Below are experts of layer 6 (counted from 0) of a mixture-of-experts language model. Rows are named router (the router's row for the expert), gate (a neuron's input weights, with its number), up (a neuron's input weights, with its number) and show model dimensions 0-255. Each number is 500 + 40 x the weight over its row's rms, rounded and kept within 0 to 999. Numbers have three digits each.
After each expert's rows: "gets" lists some tokens that make up at least twice as much of what it gets as of all text. This comes from a sample of Wikipedia text that the model never trained on. Tokens count by the router's weight.

# expert 48
router:520521423457459533507538455442436547439440428527535441473525589531501583488426436463452439571537572483436482441495479446462554457479449443505545537510509454499475459467487456525532514528531548562520511438455558467485465502496550545491531450565467474480541459492526481471475470573500477546491551497537526530549503480540413435540463496530478464532464529539484469520445482493461473501549534439513461528531520564482516579473530412468452510504493541457479520487505507511543506566481464526556528561576528477455464531492460502487529465477482514432539459458513532451492546510455518536476499459480506532475504473493513565502463425462489524538514487554501497527513455516452502558471452519576560465544518566516531459567550569509550534462441532460461529585560553527515542510490419
gate0:547509517548569537501481409562468513486407487522469518459494528503508558561560472484451512495539569481470476495503435416474478529444526414527422543463554563474536543553468495572487578473535490415468439501539542596451592557543534567509485506563510508522454516479523426427549510540504463468438560496436513506532518506496519496524449544514526584490512496437542470503447476446404516503504465470543514498569438503524532510492547470495476510485487515471478474469538499468477487515540558523480474469444502545486446489574487521474451486543514444500522508456502525517559515460524435540466526518516454489519457503475436488491502499435509478558441556493561498523526476531554568532464448460535532489525434474509503488516494491584442537500494566521444572452443475539435486460520490
up0:561523441528476582459554584499455454510509522570553484509522461525493415515545557497547525542464451515570492547561516502535513426484525534526515487558466478499511451476585468511491464555442462561484530455489509529454497438456454505549496488505486479465575514502560572432524588405473521434460475515556505503495475456456485466465517448537500452536447462503520511523527570502496492508560442589506576508538552542503469507540447515576493514513576448512559530472470492480456513511553480460537476454561515513464542562474562530533465521474454474479536509518513582524476492489480520484512458472509561440515520570452511467515538488485433587447507481491457538477490545493437474456477453526513512485558522479434548527548559508546445486481456458463542457518505460509454449564510413
gets: "\n", "s", "os", "z", "er", "en"

# expert 34
router:543568441431428512498517450515473571467447409515517467429527599510547632502451499500434407524527545475424461446498497508490537455483454473505561497548507512512477474489516482537572513541509532551470500461508544478471438546511503591510525502558504483515547505477548480446490493578474525577495496467521496540517515462529407467513483486536484440565455523547451439548462455469483508494555555437481470516525515531488552534435538411486463572502424543490525481489508470498529469502476445489487511538543518492473469523526445476466545473476509505470544493512468517494509503493445495489465529399503546562481480472508477533487508451430453530546546489597480510532501477503436493571442498533538509450553461541542527456525525571512526488498417526497457479597530508563516498531494505
gate0:593465490531478518463569490480505563495480534503423420538566501511465447481515450497437524496511500470476483392460461504489482569573424510401519523480430546544550517461532525499568486437543494483539477527550494514469496450463537472479511499440491490518519520507526517448498513507547473498527460539470537517531603568532538535482534518543469527489548424436470452489456505559495579510573502566537462500537500435482487512447499458435484516480534425518503507493546494458515450545479524520553470476516470509469562573511565489523511522508593526544515619519425528473489503498472461573528511499515584548549458520542497548505474499424492523465394550493457459535490561498497522424423433527524536453499464511464508473488447508465557513504498439471513519542482485540473490523476514
up0:513567523521540486477483555501467524498506498504500570544529467539600519544510525506503537530524563596486579499496510525574447532494506476439468465490504522537509501503436506585538512488435531540506563462567526514460494522466460547503494540505488489476494506568528450541446483511501496484476536513460476541483460484517495440491506467478564460589520492486445496468544409453470473520453500479509512436482463548535456520561481492555471490408495518485544593526518502488478528463436531511403543517506505440496476546440479494475556499497479504441532478474551541467487538428551444447520518482588432456507532484406469518399445513567531414541552457536496531541492443530497513539501536519478544582550538521537554534523473558480445454549486596512566483526552537512514467551535531
gets: "1", "2", "3", "4", "5", "6"

# expert 62
router:494577458505470506565592486489459540442466470515523469446515523508514526441499480490464447581545515509440522494503481447490530471450437497439514469575467500522442490502496555536487530499457538509501520483482515425540514567510485532510552440519447468501540467469549435492581465521466551606544508476553491555579498448535466509492502492573459527565466575527460468496507455505470518537532530500469474534565507476468536493499488493515402538428486530488494479462490537469464524535416445538563534559534531495443457496496475489472541506477444546477517500445455495469496523503498528554465475453500548594414540461501550518535449456486508508560509495545598499576516465538424528491461433512568498469530502510529507493525585575509491599510455507518474502589524509496543512522427441
gate0:485492506470492529442480501516448474483536507465519468491486518519517527531524439568482547524533536553446507481512444566506545510496527473519569513497436517507479539471576540503427513519556494457482488541543507465516500509486474521485547488532502602442543537450507509508480476461510443566521531433455440494541526569531464470517572403596495557503501466465550477485546517462448579488537478597433471496559502508508476593432454443590475541508558449510521540500481467549517474465505479446498509523551502477480541445501543556471507556462509461505493507467430609538529518467529509473530521493520564468429521549480424428507423521548484455516535482530581488512582472495495495467447423534460441424505508516550441556572511469470484495468464540534544557498456534528500512480511552
up0:533454532496512463495498481507540451500495461490515553452532455503485458495456567477502417506520498517541536480541483490432506488451470522524517497478561453484468434535435442538455505503458521431501521570470500550450540477474501466498520475499490455545484506482609494480455537552540595476487499559517513500477422464480507514475467533440474449496491557503516536508440446517574463525470502419497555495503548496478476480570447518431439432484420533426440495439511548486505536476478554577469517491463525484454488539519483472540467467474550488484515475461533438438497435575400459545502477469554499492552404518546505493490501478450500510499537514459439466512425506501567495514537560485567545560499580574453521456501477514612517472528518511426484448440512454517444432466515460
gets: "ed", "ing", "ated", "ted", " used", " known"

# expert 15
router:535584468452438501544565507517487525480449412525509449471519514483602530459481457435472446556593501499508506471430492502532554471434428495475559514559521491508487489489434471517556591538492524536444508477489459438501522529504500541475559441534507473492563403437529451504542467566477564499545523599570539538514529517529484470517535545510486535547476583622454505512499537499472451522557522482582510563521519503455581513503522521477507558486482518491479522492516472455542550505462503550519520529530525494450503550516504468488501463445486517470502495430505514490554565540526552550482483481568533479478486469473510584472532451471507579576508507501563506522528480522430572529464469510517510461496540489517532442537552571486491492484459550418495536520573511515546503499527461
gate0:458517484538469475571526501484446534499554514472491502497514438556499538480501486507520523458503524532515504466517498499589542528507480513461483520461455592456462503516436481542513515506561553531470536444496405511523553472428494450455475543551506464420564565481447534483442541539567486566540489507510586510547484607533513472488554536531568494550511533554470562469534515529488530548484483546559512478536493461471490408522540531525503499489503462511500463412504437585470573496498500465518507554507591514501623564580524488492452463551463556509480459440477532464548533556521490507433550495568496519550448527456463559491495522487492586560501535503523535546497512505481483496520551455467533502477485533572485509470493536605497494535527503452453442440471560506509523515449478
up0:458413501483535487430493495547590525531511483484489513555484526467527482503507489478535541491433546415492449458473474551373532491569505506498510468563539468500490498495473546498456520478466416535441431485469563524462505570538556485523525486426513485531518486502474424516474475504528496480469536506497482506447513446422472542504488497477417520488480499485502495518503443546462455484530566491474539526495429512493522538469464506469481495565503549524481539591516508477542385524451477537487407523525403505508434500415513552552580492533492452489518505519538485508483537541476508504481460518437504458495611528553471433474465517546517473492529496526419444473500485506541544525492460493532502486567489514467590503540486496406490449436559429484501486586588473503539492449476495
gets: " was", " is", " that", " as", " to", " were"

# expert 4
router:514504399477460491544555456453425557470445428546555447469505565513511543465458433434484468518540543460465511458453431438449526465445522485558524555555498497475469509465542445514501543494517539549543529469486524471463488491529508539476521511555483483451521466457520472492482501518479477554502518509484468554527490445563481454516476541507497455510481493544459486511463411487468546548512531514522485525550522515461523535436534429460469488459467538431493519483504502442532481491514514517512504499604531472491477587554484523534486499449499553443521411514525530441498539465434462489430490473543604522441532460489486576480513474487541495546503485544536459517519467514414555558456525497559492498526519574538511474533526608480545532481439511457418553545533538543512461507426385
gate0:504447447480524469485531518526463602495435503492503408527525545538542539458468544490514489514545479450434509461554453531435503519502430570482469509494531505460476545488475495510528520478521452490440464524489465498524552511530451550544552497485515511503480550516533525502533527553473558486426496475464462553531507443473525488503442450521522530518549530528475472417477506519515493521531522458496494481404485542601489518501471509522501458585504551456509514473453479519505508540514563487450470586447465476553478486519463479574569542468536556450405428491509595424430477437478461444545444515526495557550489479539492497521545463544459504512475532524582539562557495540517465497467454526472483403475473511452541433551575466541567439478464427464518517484475447506467411531488524
up0:556497469558503471531447567567458533508432518524595505524413528527516488525459514457530456506482498453473527441484517437489501526550472516555533494505453509515465557492505485480507547511504473465479544519535459447402568533471635556528560508491557435460488444487519497506457538464501503487483522391509467480459458493499451515524533478481527507459527513489530546422550457471511482444537494529449544436531537525471529543501453465550472424525556489500525438490548427531546456519494492469494505513473497520462518418499422530368489472466456560472451507497486539513482453441480400508506473510496513467505472493518492499469479501550440520508518492425485491510610495413496523427410471531513467460487491506525496505520542480507546463453498564587441511474457418507491499481474547
gets: " (", "'", " \"", ")", "\"", "-"

# expert 24
router:485549507449499537528553438442449568488477455474529492481557547531457578457430477535476444510522492469444561438507489440470509488505483465487567519544559466445467495498506490499490494564557551522465538439528544469476449530496536557507500505509474472489515518489575488402526528505531561468530584476500469508495504460513496461503468571469481468507376570525493511478466485561407555499558527459484430481493542566440477500457484420504474538466507484463460518389501506506521531558461453527518522574617566466481505586524420512515505466477485537442562551486450539502478504477458515544496503470503491501458491519490543495497436470512493549519503425572447518495519423488505524494512473508520601497546513535488505451547524534490501555495439520477528476530608531510541508498556488
gate0:518520498510500542455460482548492523518566536558475503522516555533514470464518453464485489460483518505420517546440502511483452465611431493493442451489505533466456456561472482526514451452610512500506438573541563383509442553469528468433500497471526486584484488509537502589453547535498476476510559461479522464436598532557480557518511550526439473501420513493438512545523455519433483448555513539463494486462449573521448502510474560464469556463551545462512445482477524477509540503524472451600579509520452445450565523514546472484503452526472470471464449521476504563526509508505538538511501542538450492479493507498588542591525493539484464507523485506518522543471486523497523525523515485521557532550520503486531507484541508508571526435396519471445530524483512499462450574477499
up0:458523503543510481503492518459530479516485468496529459458510464470497474535517489544525463622534514540519541410492468465492487500434577469517541504476540482530552544448504535608570532461447484509454558486533483495516532461511469555613481484491528525461542523462497541510444456445505487502545476488504417522488440465496451450489481451453562479538527501461518479409505538508516492513462515482428561481527437479504584522559454474447500475503498458540516509478537578511573537566457587545493513424460548476540527468514429503451508542517494478528491554528523452516550445513442537486544533499524524572473480593526465527398495474528470540451468522458507544492498529569452469483462457456459517445472484443518454466558511448449501480557591519535532541485466529445517569515483562
gets: "b", "c", "r", "m", "l", "f"

# expert 13
router:566526456437434474560536462484467536475456429518553475478553533521563545479473436431491453507546483512503493497480527506451503465418470430508479507507479501502441415406513522525490548541533552480504477468454495477493501498492535518534504459572418428494526483475509515435466529537472487531482557563548538527550469496508436410488516541567435507518493571559457517577489496508504508516523512496538495517556534513469544523465553495479496509441414523443489548485480537411471513495477483491528538499493511436439482511485424446524502465476492561490504451446466555479563540456431505517464499449528518517400480433520438502557491461475502541522469499513537519483578468496507514559427486554537511466533518528529541466490536578455542536444423579429498512584547501544560474532532478
gate0:461562465496550593521568468522444457494470553538460492506549458510536456374541507504489511489547576531479472489545555544428524486445449467480481462506479514554549470475492538466473487492454544486496529458439511490601487508477527543552516523551442438483443399501518428450468490502494530538553458518437496545458487456532512493513497503475436574506451435515524458572456524504557503461494532556475500529584497509488492501519511499453610448438516559531482469441496507474550533482517490513564488504538504450486543526522477468513504502439559529482585505562532477558485540533497522421531518493544506562532486420578554509418519499473420504471453491472444454532500470526555503528496518495457468502507525463546549485535442519517592498503480558531485496555577514494504462511529558
up0:531467555556497401484437508471523525533496488485531529494518539454458544560390477516482489540497472509559467489502512445525511420480520526503553458533546498504485500532491430531556470472563477460522545508501508520524442527547465421527481407507556494536521556542507572508446532558479493509513534475597543501506541513492441535485508578436491404531457545504445517495578460462486584494495508504480489536501486456493543542553510468472460569600479453460514537536509517517473510528444566487486453480487491478498514495433601564459482500511484467529466514478455562420477428434550523495461510495465489502508550490466524510587486527519592444488569510541575507468512510454489535463415458542504490503483436513417440513518515422510432499482551508513555497500452537489525490442499478
gets: " a", " the", " The", " an", "The", " first"

# expert 3
router:524537421472460525527535448440460537456423420530535454454519568544477581488429460451480451558534550493459505438497449465497533442493431451493541515529537438481482457456510455529520523498535561574526508447465555474481464493499557535486512460551458475474512456475520494478467464564511493532524520485532551530548481439535418461547468521490478450546455537524436461526436461483477475473520537448526452542552526562494523519444515432461478515496499545438506503474505494513527497533510478528499543557580534465445457532485463506492523500464462516434543460479489540435532546474468512538480494446506537520465497487495486570489482444477469509554511484556545478540560452542443500565458456493582547473581489543530551498558545550497560544479436539454480534614537554539544559493521432
gate0:524495509507483463457448518452503567568467473456555540468553522507544504476563480516547490474504478367503496484504519423492491498543486517548483461462448460551455424438439467531517555484488491505537554456483486510565529577517503538521444465472554462517419454507514511554504585472499503493540574505523470467519528533498418532536481479514506489541479537488546442565496532475542534501523475519525514592465555509504450471431524490492486487597502511521459547459423546498504509439511536523481566488513504551491501519542451441480537540530507401478452533512523548460470511433541593470483544447533545466521487474494496521533407496482519564565495527579509513493468528549529441572479510541458516516543529452511493401500444439480581514509465550542509526620500538511508469486481485
up0:513549536517509556482438504427512490569559520461530445485574453526529494495492513451551484451494509497538556505513531427477576528546519466557484463508478436471439441529533502497545522530456457513484502426504519501505516551506460481500479478490479509482494473487486567539492565496547499463520531588519490501494539522554440526609491500544492455505482544519567448581486439506487481444473425575596528575495511533430527513469464466535485525496539546538449523525423534553526523423560534432505599528519497527539536439497558498434514485521499440475546478507475460526467471581506497470477467451474528438510459523461524575543458485491520523537481564542487511586405521617540446507501520508491466502512477485497473386473465448463559518525504555503488524499536516514460469467529491
gets: " |", "\n", "″", " (", " ·", " MPC"

# expert 41
router:511537420454456530528541459467447548461438415535529440456519573549494578457430481465480436556536568474436508445489465479484530447475432423491539554548513444465482469467517471544522521514534536552533516438472545483477462479499551538483531488554439475501545490480550475482485478569507507537521531486545538521553494458535418441536447488510494461551454516557454445538454464506471492491526538458520463548554514533494530538428517429437468483492504574463484523495474510513533522544485472534521547558575557457473457531496459498460514460480492498417529478456485558459534548486436503514478478457487560513456481467499530564476483437469490503542519466554537498522526443523441502567460460492575567460540519555524536465550541566480548537469443530470494522594556538533543551498487454
gate0:601515460432466511525554503579481552545510474451541464434489491517476483477608493499446542523552491456515393539500532466449486497499442497481512504471512461523470474467471475446586469507534511495550449476501528565505497585515511473461496472536562416523504497465560526529459513487475486458512503478473534492514506507442475468474454456532555437461525497572512510544522481529521519510499471553498520499538538527552477560465484527498419485553458479534485426557491477438474506487515490484546434539584518547488481512438498523422400438546464478466520513465520525535409558497505533496602446412499481500484475518516542476506526522559589566479471473558500524481506504496489487535437566533524520529482497451551504460590481449489612481455492521482506499552485526471500496544403445
up0:405518517543511474472398484496586438464530515566437543542534508472491509496445484468541469558470456545558557483557450460572488492483524490458524487529479478505511561569462544509408513531430513520443532519528479468517498469519417515550508535444410635497543496457455512490502523490498541551445512503512446472487497506539541566525541567447487517503442529445497504496504530476466529504479491513456517489445490473455536515494457491531571549465576517474505542438525530541480447516504518509515586531395503485512507487594487497552533557457496502553457497512517480496504482506481510525414580543517522472530559421481464491500550479455430485536529488498536527538545458511515524541461449507475479410554557616483461512458474536526470556520456488465462497476548450517507515483545511
gets: "\n", ".", "cl", " Soc", "rit", "ph"

# expert 8
router:522540439430461501533544438458462539461446433541534449464526562511543566478440481490506429526565551456474468437533489443499528461480460455487515533543520450482466490412495453523522508505527570533486508427501544452512457538464526530494533446537436462422524500490525503484483458585477502537516562502539559504536494454528449449478501525492485471523457515547470462533469429517471467516538529491545477531551525585479527546461534507464479503470507564441508531499481504474541528508464465526506561548600536490442451530489482518448550469438439499499526433456501527494530515461477558507458500460456554480504540454509514555493506444428511515554554492562562471530560462521429510596478460504573566474581495515539520454542553586499574535482445517479483552561545513549523549470511472
gate0:544516412546541474518531472473499481522507509467481493422519488485503466466468553520557469477534597486477553459479519457590484458497461509497513467556606513449459539469468484555479506444489467501534488487502414455498461475452556501488548508561508489409473511462432504526471515439447424499423468496566555464467509509454504486440558492492481507531484483495494528464510493453524479558421493462520543478464517524452520514462438491484476456532524534482450500480455400575482493461429462545587457508528502469452442549476464530491541429469492498510539381468536468473499570516471534477472580492510468474552497453462467548506541525447548483512541484510518469490468413505516540585521438520518571483412470473567473530523527426553463496471533505490448458518519484508533549440558535
up0:500417512456434473478552495464465505493544495474485506557510490467478550469417461525466569521528469478495382481511514526440475438489491495607579448459565493499474467528584535488477536545521501494457456519608528528449498502577446532475489514429545402483510488491488555450525461555585557489551448539417502511476511471525450418535494476528531524468491533508541437513519523505504492523444563544476576499496491487478517457529529511546539554485518516483609479560523522515484498532549530513519585444489508566563470530540461503524480461527518471487508500461465573462464504488500488427508488506536490428485468529514432494452456556567433493531561505551493576500487551468511501488545581514471524510522469588489523429487526457528514541511485454519521498540479444459483511514440499
gets: " to", " in", " of", " for", " on", " with"

# expert 47
router:498540480437443567544544442509521540462468497543542464419523577567584580452421468505485409512513550475458568434527500482457488427513503481521577524516494451434515489463442476515594508567508529502490539478487554449483498551525560528480484481547494488459506510495537446498489520562429575525543500483497526490504533475553522506496456514493481483586462507520507463496434463482454524552510581488510444539531502512484522487451486489465511527487439544455471521436509518451510524512464493486508563489539592472374426507519456471482517512462500490504588508460492555496516516494399540486474501470510529520493520481450521497491513476535453528567480515523489534578534452533427520498492468576500503428499474557555518488559513539486459519430487578483451529534517558548550492593504487
gate0:511447530512469578513501528466436461515490478463518490541441540552551477489530556564475491460483535510505498537476486582572549529605487484478493450426428482545480467495511598497549512520539496447464511527571492421448490481526529405479450463465549498455471523437508522538428510536536527471568443474507503510500529443534513495580492495541428477513540593498439529461548507437436492466528538515495490511535528511535536466561424483540440526466560533535503450422498540506469503459559525466442433490566474460509497484483481406424469562502488474546555540420540420531522468517475521542535481509508457522491520537507461541472524479500499454529461471508435524509474473452532515458487515540486537534567518509516532390437478550413472521460442530499534514492541464498528496506486483
up0:529458487467486532550463529547551546538475425421530519528468479491525529462478514432465514483434445515507487537473512525480520552526553480419540447480484500531495473453510473474549546521469440442428464480501498453458473537547522495525466456555500467461512447562521536526490539477534409500519434509473494588537472447548468498611511544566500474499513519564528456529500487475507471501527607562402563547524539476524496454562492535579516491516435486563480565460450469523505551545489518516494552459516507446556497515497445444481536522444533491562506509500506356425482513457519601481551543458582460510522468462527469557468547574505545492535466494515608485478482535464507486457488464547518463519478481500515471434497466508477489495464537458498509499474550489486455505502495558
gets: "0", "9", "1", "2", "8", "7"

# expert 53
router:490523442454461490554530472478476512441457451531511461485528533560504534517481433484379449581531517472449487439493507474417533415409468448579527522482488483424480458468491501527504512567504539560515481477456537453491438498466549546506519495620502469470579451465507434467541463572519501457551506468503515522521538476504416420479462501527454466518493568549510466516451537473476500473564495446561489524555519498493516499450547375445471504475473545461485553490472505475525508511552521529514559566519563486471482554525437492528593465446541507460526440432511523492506515514435540499457510462483515489435481447515476560475459471529531512541497510539512505519522439550474513557477483515565501461516510527531578517520556525507518529435460497465479569506537552525518541508551470
gate0:575501487461517573467547543458493538455481466466429490461448543473491525536455443480481553517419515476590557483443526523573456528509511470515524515529452498526517490533455544549497579467437499457475530497522518605531482530507471526493483535592554473504473479450479566461540512501492498535497468433491567417506539519434504444434572515530478502451487548503506478510522510511562506531548517428559497464464513545563463530510536423521471560523507504466480536500435535509562510431569563515588478494511514508542469566485505491453543463466513561504497485531456506524508503518509529466439544518561512535412544527475505522538510461557493471603513498594489478543566494466568530451454476463503530457508473465586461492516509498565520557494471509510457524498482499449452424476591530
up0:484512506476510533470503520536456490455464509469497485502481509490518584495477451416509521474458475525522501534457500552514443545475484438560487543485477490505547524466444548465473614497426502443502508578534441538470491499509429546499534552495578479544582461536529534425548496459529479451484504420480488484534484497503569487513515534539475466516502547528549434492528447508461434515517521461584542510468482538497496533456540490488415566464518501430500553463459563474506465489555537477593519488607517536462434530523480475427452491526506588526469515491462488521446478487471516475536559510580491473424556534501484456520461527594453506580433559505472519555487533458507505500495532553441480494454548470537425467459515502522555525576505497546472534529415459492541434513478473
gets: " the", " he", " his", "s", " it", " He"

# expert 46
router:496510483472483545506538476489449517460453460530550455444555555549518562481481474452463442505538525458372541496502510441542548428497406486516533514536504472491505427444517491564492502538538518594500503450473527432520479476526550557454527457530499515457517433505527489490552488538535508516562553530527488543620518471531420451536475462572440482522486503525494487566440527493476518504526512470475449572536494538484553531451528437508441468492500524487524507455538516501564542535534441569484533566503491515478435540530501481504510481505487458465568479442540488458503539403489526499468482466502532565500540467497456498442476474459451514505525476518586490540540508533486499573449416514536578457477473589482551441508541551490544507492461550491481515525531546612499525530547462
gate0:584521442526498449582473449519508544474545462505466559528547499528519491516596533520495473535508447476480517483482532473468499488545500444482561510473462444525474439464524478489459511504498542457490478493537490436494502533511443479468511511455394455476530487489409456465517479574466454485450498498483494466569515548546559553560480473513508495476543490528549530442438555462512466554505472459457493544499535572551492503512504563490552458439532482499524489487600511527438494454472506506472564515532464503495462508514378476537474475508501463491533480492507564458515563458576448530454525453514480614487471464543508518509499520463510524433464540420434574521469514521478512519536411611580484467492574379449477545520564531499479516543506472487551542507498510493459453520509504
up0:484508514430517528483506508415559509494541507492538424504447457492527575427508482511513462515487579546554474473491561538563465595466476514457432478494539442542540551532442527546555500531490472559535543565361518534506507500505583501466477553551444451559476496525480526570506428483484514521529528450457558427486447457502535456406515486550474525517464424525470499488498476524529507487497519516456437493488505395465468495477501465462462485572443533548491442518525463461543531487425525520499525534497504510521517511444543515503554539566490469427434458501508528549536496495467592568527556554540483439541471547460499453571510484530554420523483491556497506489524515465485455502486500542460533503408480507521509509472476492494540515429476556510487435493476476542466494488554494
gets: "a", "ia", "land", " York", "o", " City"

# expert 59
router:510522404444445535521540444431444543457434420558533449460520568564510595469432476481467439558550547478443508445512479471480528443462439443478554547518529475469485487454486458541558514516550551581534502448460557485478471522494537515473533452570477458479536466507542472459473492566506502549521556478533547544547492456546421459527474477544471462542474547559465452537441465527462508482528551478500487539558547533497504556438516450449469521481484551462482520489489532493532510554503466522523532563544530429469495543479462503491535461480468517429542471476487562479510546498462503520463469469490527544470512480470500554513476449460496515559534471555498520518537461524445499549469453502547574489556499555512521480570552553499572543472435542472476530605537542542527538490511436
gate0:451482471483540541550536543526451479480552521519486443552481546506474584444456485529588524505500491541471488443470546498514453594491521504523395505489519458538513526501510528530501531520548536500529552496502466526486492496419438502435482499529507514468468526523496489462498484515510569545507575465500586501535482482415470501500496473487399444526537568525529451434527568510497503504459586436513467538550558460456540543420503569463523497397528510466478548467453501486430488510454422521582476540461572515480428523545479462537485494516499516577494515533478490552535517458420476470552449530489585504460559540433478541482560524567510508501466458562545559442522490467522550537479483538550512540503519540538594464488577517495541499535502497572519492499515523546510463509472515
up0:493513527520511441484502500508469452501557549436527496469494500479428501527441467495482482491492456503474510463507515462502456559520500527530535506514455440484461482494473510514468468510478494509546493549444460514477575520539464554509507523638461554437427548572519468485568518496483477502469540507526496547506490483478564495508533492491532485463435470527492437515555455486550559495611501499534473510445447532462494566507464494571409478395517492509500482465478501521509495454476478491603471515529422462517563449457580493478450558543516564571506493435566502428534474435455516554534552504538549522551449514491510496465527527509514552542576557519509401507507531532523619496523439550465603474493486428466517516439514498511555531526477476567498501537458500534525505471504574
gets: "1", "\n", "0", "2", "r", "c"

# expert 63
router:482519448473462558511538468490542550494453487503506421488511530533536561447420471483464459497522507502415515480511463486452508415427401463524523537579556433536482471493532462546507534478498614573502531488465514491507502560495545498559560468540519490402548519511526474494500497553516479533524511547535594499531496459545458513502468517565495458605469543546516503529466494518464461445549537427501488565503489488490545484473530484447473489507495542510497557467538519499457527587502496473513533576536528503469429550531469499512543476510403498489505510487496555454572549545509533486490483494512533517466514491510473618454467491429522502613506510609535542517526460512529542595435440514527531498500524502534522506506479543467592560498498504492515533554536549503500487490458473
gate0:401541509501527461553508522501614486503467484509545471483433539449501523459500531488497539540522459423425468468492524510549456460479498442551460546552535473444507525488509514539448559507488476553468525498514508517494554582476457496548581509579507521502477563573495445508417490500557505557532493510481516572542550483440532511532483520508455398556489516497528551540457536473512500440454557598471470530510393509496504503513515467498521468572503509512515520466521473538517480539476600476478482519502492484512537424575466506453434536567511469532452506510417519466574514463509514506509460533498549581541430509481524611552506473554493484528557496500450560515568533502466480562402512518422530466503485540487520479511501465502514540498461497478509451502535443438509470536469496
up0:615430485526461576473490459494386479495512537514439577482516492581502491549529492501486436505503519540534523492502485478481518497548531526426562474428472535541527468534470430500546461489486504479552531445439487478481510466509525457470490485447516498537536440442455511474557544509432537461477510504469521498489432567592488470495484485491507566458500471501460449433602450529496488582490429417554485499486535526488469487494465523513510484425535507485516437539488554478532501427467464494535535504500553492463477544433588514515546434482507479459526491502546443520462541508466505477522499427492425438474540462543486472456508493471496547474419471449516443504447481461537543464613458483548512506524497488455504543538532545525456473478525482532507527465406580563478517492556540
gets: " |", ")", ";", "5", "7", "6"

# expert 28
router:493515431451465487546579449473487512489487458581522456503518527510556499481447545439509499488575557458507468460563471459489532490544472437467507521484502480538492424490452441526483508516494528535470526446505568411486519506493504483443557501547495475459552436459520499482490501524474542498540514565591503570578527401536485486489492525490488464524478564561456475557485478548486508508521518509485477617504560509496504535496511434485494485456467508483519556481519499462561517510433411554530540472515521463405378527560455528401535488442470511505518465422470531452540567437494578451459530480542486538530528421479558527484440509488465466525558458566464540523572475496503508513473508532505536479505454489500543480521490539486522525505451558420484549575526510521551514523489468
gate0:532501488515535537525502468471509443472504524544511492455454513476508530416435532501478447410549599495503457537509498556543452560555442488491494604458562553567552519550551501504498529496528507525529518494590550467588432465457521516482517562530553508507494469474501539486493524467442494542574468518481445453445545501485467508524517513554458500530515535471495522478500520464522427556507440482544482500446459501470574469445487448540523500453489483412483480523493430499575536573487502486494563449475471471522474536550478505467572503532548464533466465543521494532479556532514478483524542542511536536478509465542543540410477550471482515472481493449524539506471522516516527465506492431529480507465470557616455484488599494427512544562526475524565574530592499446521593492469534
up0:533448506499526533501474467510468471500528523539460522525436473479523468402525537547483456431559621510488469493483510509495493477523480503451501518540526524564508452513507481541491506497478517550619538530457464497519471470549532488474482489515466542526504489439494500489478503515464436488500438545460446503472451474444440528524468510516498492496605551517485544448487426502463453562464501395492485536495530542470550428505443450531522503459461503435518538494592419426578500529522531522465543492506512477575486552453431431474529475555586543532449480559464472548561542508454458505514544520535548587507534467498532539468496581524467559481424536540521552488466560504540519473515484472533508478529534497567468494432542566507488504498509433496608541534553486462511528526491557
gets: " the", " of", " in", ":", " at", " for"

# expert 1
router:559514457488449479505528487496518522483461438494548488450507587531531605492469520510491449512530494483458515537538501500469563405491462518513563508496499477502495499458527516540572492582465572544531564413498489479485543523508547508493493534525439494492562524437478485448508460518452512517491535496534526527554509500506435439503522530506460508579477557561502459522520495503452520570537490510476399526557559596460523514461530499475477501497467506418493500474534538460504590484507484564509535562487553510393460528481478513453486484499501473463542452524427549496477525524430553487501493459503583521500460496495501484507446454536426550544571463545504543520491418492413516560426510561555521413544544539559591494563526543517517544437500486482535512470543497509513482579495467
gate0:493517468494437431469521482466445413425427494497514446577459485481497474491430469499495541433486482504505500476545456450457550548493564454523549468452509480509477470463472578507524579440529514497566422482551493494475531568541449489418497563514486562503588453542464521536551578514531508473507462468476518568472533527548485507438427467561501403566492461456592518476549565513508499430476543568440509526444455497492546526505502513549501544469477524452520469524562517511547486475444505522488495424477508454577485514524439489473475455533540500530492522515497471524474408509473462533463505474492511451472494472519525513505468526537517492482576511431445468543509542497552572502507487494540543535464571558445380499466527458500508553503540476471485549527504477492462509562459521
up0:475476507524581539541464520509543636549546542506495520458561507528520464478545512543512422608534534527542511502421575502522457458480456520448435509542498512540503497524524421517517420531479479485419558466481529514479508409456552489570549438492512471507439557457535460514440449509484559514519483573495457416526444431422519488543529508475483538432525504535454493525442424561506513522524446412535478478570484483574447460541500518494537493512561499485465535457454471458490523549509462519497522565509485525443485479498569522543531505548433470483517477460480532507502521490492490492499517520457521527551538496498467439511512485469506508526446514538549545466492441555453416486452528495449458466514422479525584502523448531540440474545429512519500499485499518520542539451516477
gets: "0", "5", "3", "6", "4", "7"